python train.py --n_layer=13 --d_model=384 --n_experts=8 --experts_per_token=2 --d_expert=272 --d_shared_expert=0 --activation="geglu" --moe_layers=[2, 3, 4, 5, 6, 7, 8, 9, 10, 11, 12] --router_score="sigmoid" --normalize_top_k=true --routed_scale=1.41 --balance_loss=0.00298 --balance_bias=true --init_std_router=0.0377 --lr_router=0.000388 --n_head=6 --n_kv_head=3 --head_dim=64 --vocab_size=8192 --norm="rmsnorm" --norm_place="pre" --norm_eps=1e-06 --positions="rope" --rope_base=10000.0 --rope_fraction=1.0 --qk_norm=true --attn_scale=0.125 --tie_embeddings=true --parallel_block=false --init="normal" --init_std_qkv=0.0221 --init_std_o=0.0 --init_std_up=0.0221 --init_std_down=0.0 --optimizer="adamw" --lr=0.00092 --lr_mult_up=0.803 --beta1=0.95 --beta2=0.95 --lr_head=0.00603 --warmup_steps=358 --schedule="wsd" --decay_fraction=0.847 --decay_shape="linear" --final_lr_fraction=0.0 --batch_tokens=32768 --seq_len=1024 --doc_mask=true --train_tokens=313800000 --steps=9577 --dataset="wikipedia_en"
Below are experts of layer 4 (counted from 0) of a mixture-of-experts language model. Rows are named router (the router's row for the expert) and show model dimensions 0-127. Each number is 500 + 50 x the weight over its row's rms, rounded and kept within 0 to 999. Numbers have three digits each.
Before each expert's rows: "mostly gets" lists some tokens that are sent to it at least half of the time. This comes from a sample of Wikipedia text that the model never trained on.

# expert 1
mostly gets: " November", " July", " May", " June", " February", " John"
router:440442527471528508537478514589568526577486475511414430470597418531509500484561439494462429428488547502497509452454564430547530486456474577591558542590545512470489512471513503438475543508460507477587581548496501408488454482466425454582470493515473530514530404529479472487517467538455538520522513469469562451528586504500476486511498450409460489468515516549539514496398397553512571628593

# expert 0
mostly gets: " its", "%", "ical", " ", "  ", " some"
router:532556556485490504518505497565556454504576517525514424495519530628541500501493527483548521503437497494543528424502567484570494480559444450516492618440458569513442510446496422465467490432525549470484548568470457555463503528537534516489532469467515481539507368471542483478511512522462594449551490483453462470463529544450518509451440517500476528560554532392555474551518441459554479481506

# expert 6
mostly gets: "–", " which", " –", "(", "-", " $"
router:513422494501483538485515447555561492459500498476553460489434490488623475472567439511521458509519444519454534511541611513526523433505429451515454537461534426532533420466475521520477470435578506499581556611504479515430519539475451516503538511388455515621539450463601511461508587485489551503435540511483564472441547565510467610502486498475418373576549528511549438522411477482547493549583

# expert 5
mostly gets: "\n", "\n\n", " all", " Al", " such", " On"
router:472460536477530496472519467586546458520535458570549490474515513624566459485539540482475562441528574471459562517400521455545471447538462491558484489485454478467454529516508445488452535465542489457627510508469416461365489544525518466606547478482507435578524393453446417557434490497352416474483511537530507515509546566517534467510506499542509458558463530423588455491465414539503438527602

# expert 3
mostly gets: "6", "3", "F", " 12", "4", "E"
router:586455478497550504479515515649568465551535557531444512555466449563481438475542485456568501516557553473502602472509522475499508463552430501454425596524515528449537412433523445524457518517650540483518560520501495490433621504501389486548411483385490487432480439467587522496549558504523590445531502541483556536444492573429522527489478447461455508486585592449512458518503434426535470598558

# expert 4
mostly gets: " is", " was", " a", " also", " this", " would"
router:507407543500466474555511482609579501613529559475527482500534518480612556453556483465480524522394536541417506477447475496553517499390432518472476519460515558540458510411517437438394520415490483519611498525548439502537510420518449502566498539357498473477475502493487478455533531560434504524552556589462510492544453515443561544469558458465405433505502507545516512514485452498539494584491

# expert 2
mostly gets: " season", "ation", " over", " time", " film", "ated"
router:461499531480554434471502527389609442542480442466476466456451551565614512484492611527478513466525526460476497524495492443566464544426464498537503461552500515498444479554507541527492437441594496455648490503444419523475471516436435558466520536526530417480553422514498434549551593505449594501486529486482512530548549531538509519467483532525439431524570587373612485540496509461498507504544

# expert 7
mostly gets: " or", " and", " /", " but", " He", " he"
router:488458625507456548528436452624545427533428500435488426463459488482589458497568469479522577514499533563539512478543571503549544492545459502519527573447500509462471500369509502510497485469536520468467520567537496432454482532472541487538577496358481485579480419448519426580460559460494589435445509585549476541506443577446563547473488486370428501536512547557553394534510495484534464588544